From a checkpoint of a small mixture-of-experts model trained on Wikipedia: 5932 steps.
Below are experts of layer 6 (counted from 0) of a mixture-of-experts language model. Rows are named down (a neuron's output weights, with its number) and show model dimensions 288-383. Each number is 500 + 50 x the weight over its row's rms, rounded and kept within 0 to 999. Numbers have three digits each.
Before each expert's rows: "raises" lists some tokens whose logits its average output raises strongly, later layers aside; "comes before" lists some tokens at least twice as common just after its tokens as in all text. This comes from a sample of Wikipedia text that the model never trained on. Tokens count by the router's weight.

# expert 15
raises: " R", " B", " C"
comes before: "\n", "|", " \"", " first", "The", " United"
down4:544471575525521562743450377478489477520582556519475446475504440453498467507483478529492518453446514443538582439433480523449522547499480601470566611635528530491553510391474442603448495525555534556533464533441453506491535477454485550544500452484495427561462485505580484474493550463371451454
down5:423520429519434546766595513505591522406397524405483524526386512498505432494446585498519540615596529445484461484529470493445545426518554485468535516565500542522486519463515483494546524549434520519485465488483492548513547454447489523438510445540547500548430580468524468399496475482514442510
down6:503515573559396431519489439513614553577538502523510520558599499403491520467507569501490443573579456538570464530490536496505536490542499476472438525404531471552430592456488463471541496567502458582533541568530447376542491486549436445445438465538457523561546470504516484516606472552492551391
down7:451508487473511480632447588494539478554544499455532533523531425536506555550486444470525451516499567519396520525453569482433493576521507428454441501546584552540523512525559491553535574564450498449473482451516500453478532539466532481485517416450546460439555480447483564509592524483477538435
down8:499419466576534463637474485475487514485451570549483462545562463603484438535437537478521458619418500534460560510442543480501427481471445469625414526458527441537456490432395481517445485482406484469414444475480472478459518405549416578584466507559501578443554488514549520529412516497536460438
down9:600425546490519531827481493584489532560492496481504539507553449472498465500476625535457518511584555526490450473490453541548516517458527549517474460414560579498520596519438485456485532452539580566451525517504467475599521510484512515578510515438629394465539484476559474533505448424516519477
down10:517509411445517438641507548504366532551609440579460516572501544523542425489457464436602564433602498519483490551416493487535429559552605513471476546461450488593617584499463507463530458466459582485488442509465401501595468557526560521504542545445556490484415504438434473561416456454461404473
down11:472598488515500496399537557455493459349525452499554517502537446492558501493463491500502530523504482459490547518495503500511531476583436447441492454419485437485520463556561555514548540492521574559445472542510533503470484433550502398484509570571556458504466577441447551492544543486491478527
down12:566612514503436551343490511458440430535510523567457511485531415477500454498444528499538519439432490512474505515506431637452493523477503491490601469560437466438568447516515483607439428510515458544507455515494507622552495525527512511565516556539488464511540557520516471476464470575523531434
down13:445499465531486561426560529458474499514532531475543553437461446503574496478544448434534443493575449463590517551551551486480568414531514579486460513517418489534561473517362483509542439399550498494424457590531400514408509512430514475564517487514488567506436531516564470506489476530555541523
down14:556529556582479511527599470548516522458582504488520475535491552512500461476460425511519545492515501499535480522467463455401569516531448656463499508511450530576442559615549582446536513382490505450431468505564445461549501540583514513523526484465552513504469440597511449498451559414469494524
down15:527549446547377504722514568452471499548539454478492536460472519538578513503505534532441439475507447495441612510463502548502422529453540469525441543560464454528432575596468452470471454485461627464474463444580487496485495474538547521537494502393548557475594491518611512556518528510462459472
down16:440442477461427422635563556466559555602483546465559573500494561460455534470516442525585405542495442529483473462502513556421548456507574641458393504551469464491544517519513455533531406540468562589562495479544486500540509517632513460482502533497451539500394562500440525600577538564508489443
down17:471421595619502472374526484466546550486579518475501545441433508518433531450495567438592455490487503572490456503565513459470599541432456450553468387463488498464526499493490598455421537512506538419544562553541469519531537477566522474440543545380522466455526553494575534529525471508573595502
down18:414514458543550557225504441462517521520476450527468505448424494449487534496559547532544545514503550451546431506571442468409380556509544467513432606543490572495464503472605449421496473463573458529489580479515438439441476504508470539573506485473494495449439464541464505512553494591510467484
down19:508438550543493471697452526467417612433529489522568438491520520504521481434525684550368528468465546556490501414497473585453470510492517535555510515516538416520459493440551558504522503536505497453456538541535544540492469527468440441564499492486543515484493461494461454535467508476514474520
down20:587467529497563553644495457507428529513554453506499539435470471482441529481505461506495477453531497526491482517570484490549551499539569432591413535566504531538503532517442549443451515625494506504472510475559591543439486521496499481411485496492492532464482497487458507473530430503628475424
down21:439524539574440538251505533448512500502504468594476497532536498513547487490391490449534449434444418506504423481512520479533463596579522520511533541498495419465504496519463475507430545521482465404465404505616609504562456457466456473530451507545503499567477540549560498578475549468462485403
down22:579553530544458486433490470555490442534468463563520515552382454421492503515605621487456436526517410509507513522540477560480487451548558502520451492462539538450456509483479518529547349532546458518570508477555509564620509512485343550397528551482497447443437489488537423505431479511519476466
down23:457521471445471413679480556417453466505496473411506541468554484483495544484534547436513516455481437477542495412549564441589489434462526530542516592542464539564555502485495435528547364439559530490492526514484532559612491414471400465511508586528491591575453505561523481547515475516507518521
down24:453509532508429535695564533424520524418547521564505528470571474484498473508551517523533608505539567340527467545412499503515488474493546506494541426506527447435515409583525450520515499460466553567498453430467519538560496560538472495531448500519562567424506468479532506470549591423453414479
down25:471498521538491514427556439496586488502456462395498539578491443511476517487434549485541450447520568522446462512412506454407397492539523517523504451530502458578484482537588502503539547551588458527501418519442497563520544518434373559460400499470477441519531526564519516565526515424547481466
down26:540469465445466486718480534498554540476486522469466524439584512495576469525533416465480450515619461443526525425549549489483539502567486462432539442511546519509521482456475519438442508539537518469484470473459559424453475562489469524522490461474522552409449481490504588521421438605467574428
down27:490564476539472513514483599395583449552504478447487488592546502471516520491538577402463530484486492557491494527454506487521459466500513574494490480444442562425470515399501563437360396539481507463408547419588525476483404456440466509432510527494538570436495421564509502521477501559517398459
down28:508451481501513539489588447470451521459494473554461517554559568445493539540435502548514514554443506512519539503481691446496490473452492520446448469487459596516535491456389551500510502421502515460519536404488534393638572439577568498500480496446509514442498501445441474523521462522566444499
down29:501555555482513512406544433425512572539487525529512492564557473584594405449480527426596502526542510382478528562484464505523577479480579525576456483422499400530527513532488350406483463392490416531470408409553529564487548489433534469567520412448457438492479474506427451468544585497494533420
down30:551547450495454502585562492463568538524507502471489526488613525408515562433493487529500520497508389452535444369355459445435492532480559526602558458475498538587490524538406552514425524506429498554575526465510517507464487480541581498435565565539493598487433494566519543555473549419503540564
down31:610473505458420552401500495567521457484504496561521446512468515491451577449497469468599465383501561501503562435422475411491513517536609505473438530401487547480544512502533490477543495509464418507525489539471535531447499501393458513461488521481500511559593425522515468391434432506531498564
down32:476525557439564587423590457622469467526631529552511495378489566537461478508560591499487484454503502514499495426532503530469480491522505399527481495519542406434500475613540478498538427435519469497422457521480440571503527534577416517506485524412495559499494414505544540470539527422499505535
down33:553574409551426553565497555515511552478533414453538421591463548499461488490594556543463398485523461575511435490441543384476476551430483481514530538533502449435521505505508477498380432506475478510452494519560444542545409531443429454458485530440476471484549537426452533522582478571518431504
down34:480473516510499443594523474560480561521444542443488393541580492548454485521553554467453473491504541562407481507553450487493482509418528392468524518427439571464476537459546481500571566494510523639455526503559537438557452485496567520503588402521512423433532438482446466477513565581546475365
down35:451431514541459487808517531546441540534436508567523514415544426547427527450502515507494557555495505501448549498574518517417560517450488472477549459506451529510503565504418476606503484554460589476533461459441542491497465496420522503563484499555482468580453446510419476479540439516548466493
down36:521489468587476546498535599465414420485476527512524473438459462497565590506504439542556395581502507556532476591438492486480506493403474530529573422562434541478539471446532565407364445459546564467504463430430517521392489524508564502496544448444442501503556501581533510424590469637510587494
down37:487537506459530417598584480453441553433440467462475419479400454373492494503510582534504459523478487557537564502535540514451563521478594481471560564576473509525523484508532378503579512504614402372514486505452486587522506467435485541519483521441536435483590631453510554525612569532535599516
down38:492602506445497495332502448425496438449558518415470526618461472538512524502516386469526482501509529579556538455566477489470525552470580562423559525519465488457512448431528468468462513460435465518508443505549475519548581437524485515529530561599432486535436485508480494488477507532536580466
down39:501545481446495514717520419392579432477494543582547503478479485459548532471400504543459528496458482508546474453514375524472532419590536555493536450545553496406397555525455577510526497539570492484501496356466507440515450451583520521480399558599579489500491473447539436431585501431476516593
down40:540433522495407500836508499487452476524465517546462466556509478448491533604525542493535477434544400522575478548492470504549529490483495392430524506537495493537490437576539450443492575528492522457560501479452466477481463536555425422554512438470537462527378470536446456532597489517541450470
down41:550475423574552425365429472514513549527484469442538590570466407558471457499539556469545415484500544457556513505476554528593422486455479515549526500532463563466464539449478502547372423520471552545453505420511459585578424494500476475495486449305516526495533532424468448527494495518499472622
down42:479517523493501472652531525394579494416495532545391478555439520556464463460544534505422510521557482542595564490488456450541555587486519437556482509446494498562582464488441504457548571427519464560444423469407511471608545527504536532566453508444449426510522512558430532480580478419490501515
down43:562549550449446489358501535442471629577544532507513471420539487602517381489442429443500572522451441523478499539482491573517568409471501528520515464474410521443459570523508520540539491490503488488479415399527496498430493473504446517373583514461437496594465539506563505517481567538491427479
down44:527482436458453634585495564544520395517459478484547514529458515535559555548435367542512474447486508455514517484455456549566502519490504531479552437492618520581406493492499508562440506507524507462456609497414483422492490509490509450536525441453449466530414395427565458587487515477429485512
down45:460495489494441574312544491468503560554559534468492453518542453528416534523497442537555551443466476583518528472600443485481516531559516431474478496510459509577551441476429517478518520514545510558544481491446483539511447494449511486437603525525467435565534436496522493450532526447524512611
down46:467497452478502494371536453548425491520497469439526485478534527502503452584411492479510489450519505478462470560430464436587540460499584481422525486417530439556433487414551407542424541550504470552561423384505482482492519494444509444540531470523541511531509506577407471462479456412378568602
down47:518578504528454496620498523515453437452528593504557518458561500465558447518451538593461528462563506525478442497519504548528504474491467440502480417484529490470419589553526502554506471471433616500460555512437420547517529481479469554551514471469560550441548500567381546627537546504530515427
down48:524448579566477553516497409569473596544478503433515523478458487589438485391515486465530489565539533472571530478470360486622517494437501521511508481433486458534483529427526446568429482495451482476526533505488502476570546516513576490414463510415476496469467522458501435401548509495494481542
down49:390465471471475515749553506524559462555517426418513475538373460453542518488433443539419547526561471513531467430439445454453476496447427515458500446541540551610520499512542502473482520592522517468494532373520529524448560529459495509407541508614458508429514458559515505491505493448476523495
down50:511454517438474459592478452589467476486547458524457428560517438453586483462464484549599534561572573467587446492527443455473529486445530543488545447437480436495408560493479516463545525480573478548500564494515529414444464599489432519445554550531501480478438457488444519439485492592469501550
down51:454508464602559535768471489406468629466456490550540449449509478520451579480593468539484393481505515471478489491501465539496439549560432617449514504430471491432445555474556575439519524488458481605522478483413574514463521395494498557446469545544491512484433456483477464669504498477553480502
down52:517550481443511579633436475554481529461458484483525578520490451512414490524397575528584393445513633461465467476480419432523507516436504547514395487482482419601573507501489571457566449528551592402450507430516533499447538509571425500507439473435564471510563534491561456513511575544493505599
down53:447523504575617515489485500513497525556480519426492584527542517532560521421503399511469514505519464433514438527559535584528501447561382549467562401522518564600475465497468401529428539563508521461490532425484465450494506512522439434571452453520583486415439556451593563515488569382558511552
down54:510348539512531454641519392514529406476529482490497475507486519462480449521461581498528462532594499544552420514491518535493524494563548559561500430562411557471447513496475536560512480535552620505537449643429505514518448462508503591559555494476486486465433572449412486487549546590481618366
down55:423461448544527454468391535516421531522519574508495616445493442512460515596507519468530583476568486503601400453385479558542541419536454557532468545497487438559539538432458493492494462491486452477590515553495511459458533524486583543501454564536541455401503500495463523541506545427469548491
down56:383486471523585489559449590529539404455519453457464555534589572554527528471580457473452415433458516527623456493404504577517623501459569434411579499441541583437458507472476474537513499558490459449479482463454494474580482526473476454500502515475451470445419482469520447460612519430487494495
down57:571480567497601480415532427536426523503527505567554457503443526532540514428452491445465504590425445555384465507435460446527503498525486501522507427533499469579504489530525597423473550529592517427469504485559426477545477519378561495418481532512448463376499522521456473428421478583494505486
down58:552486516579476582561520514543389508473413476433552519502545436446452450483489489397572524522584644483417571457451562520538449438488513460478431556555582498449505414556546521471536516480505430410514508505460541560479464495454452502446504473584539493486516522510538472539590605486512490535
down59:468499553529531493571497421488540434367519430526575445577576524509440458484430516592464465540538551470516468454493542583480548561571475528460468477479565553495588482561521609460535511448514492593636557399534485589478513567523511484493468559492448497628510397476551474586465473400482440514
down60:445563550491537442424544395517522417547539505526528506520495493516617524491440553432451430562518495510537595563470578505525482418482388576470438518476475585615540496553497364503455510472438520443471535450460536458492509493534552479493437424484517577420566459525478606515443517557541502583
down61:449470519557464570313558475474505526502594492488580508549479458537478464509562488461504497422506501443473522462477447464453509475513570536538461520498509487462435438445401498463462491501474502439481561616496493491481435541573507420412541584409607387431431446478482470526537586461457478510
down62:479536478490453547576469562520468473528532497432502438467478464522462488469507466534476589527582546483460547470529442572491550507493493506483536505434436627514617453485508511534492470623525470436420617507496482434435561524411594409562491368523414397444489528514473501429482551482490545515
down63:466506595518557420522567593470458526506508584539459501493449570397432523488453477525443471431485435422529475640639482489449454543480525478505446614479502456551476517539411462442535460527436557481545507578508460438571475564512524497430446496532479532478498489496495514511595443578535423503
down64:430533569552473446505546563462479516499546538468500467471475422501460560429527330509431551440441489533507509483487410531593440482614456539531548569569490523410475519529422455563524528484539491462569524510503547515524559405508544548442555524588507490505446429483434446467506571561541617512
down65:404598473516515544423545444570509491568555517448464477507514555509441512467524481442451551437525431496521498470458533474481477403514433537555571417547513502435552523409483481518470461484511461481476543381575480500563535444481558476503520463454541539485531586539472419569501515520506547501
down66:496580551497479454486492593431482505409558513482513441548511444526487469438548484481363527493513469555487583581477452561556574501484539531521524477527538406474494489472468540516538590571384552541514633465523491467443519477493467510485551478476415514487464508461568504540407471511538537520
down67:441511524539615432473472510518460455538454473520477526555520583533663527555499505448618408482612472539473482474474620577409603522484432508550519485538481468553569466544531473510450427509501480552553533596549572492470501588458589371505567530372488504438481597472543487559467562506394398506
down68:488517449562463516148492501458558441510529508487530543494507535540505507490420481478532465493481540561477586518483560432565504383510503486500523432600566449477516526517514473573517504491497515473474516370540496486519518597489527486521551577556470500420432549529484407493415525483423538577
down69:558537491600554504639526551487546492476494533408503483497562522492552506528565446517519506482539559476475462469556434509479514496474446538443493512499523539532617542543512552414551468518515547546477528475520548561435536508575452535535546508541494529474568457461541520466479531528631502492
down70:484512493423488536547477458511543468529579426544454471387535487495402481551407477531492509414507493482554439424541499457436483425533567473516509453489499466601457488396511493534537450462499407490437413512466512480507434514533525442530458524512447430425513518370478511542449437475489408388
down71:473511447534600507311572521451555521415494533589491467488575435527482550464450483513407421431577515495497521545502488478454512520459525533582498391473456553426513498536513563481583465519532532567483460465499458468451534496490473512501512447459481397449489540422471528523518468441487501463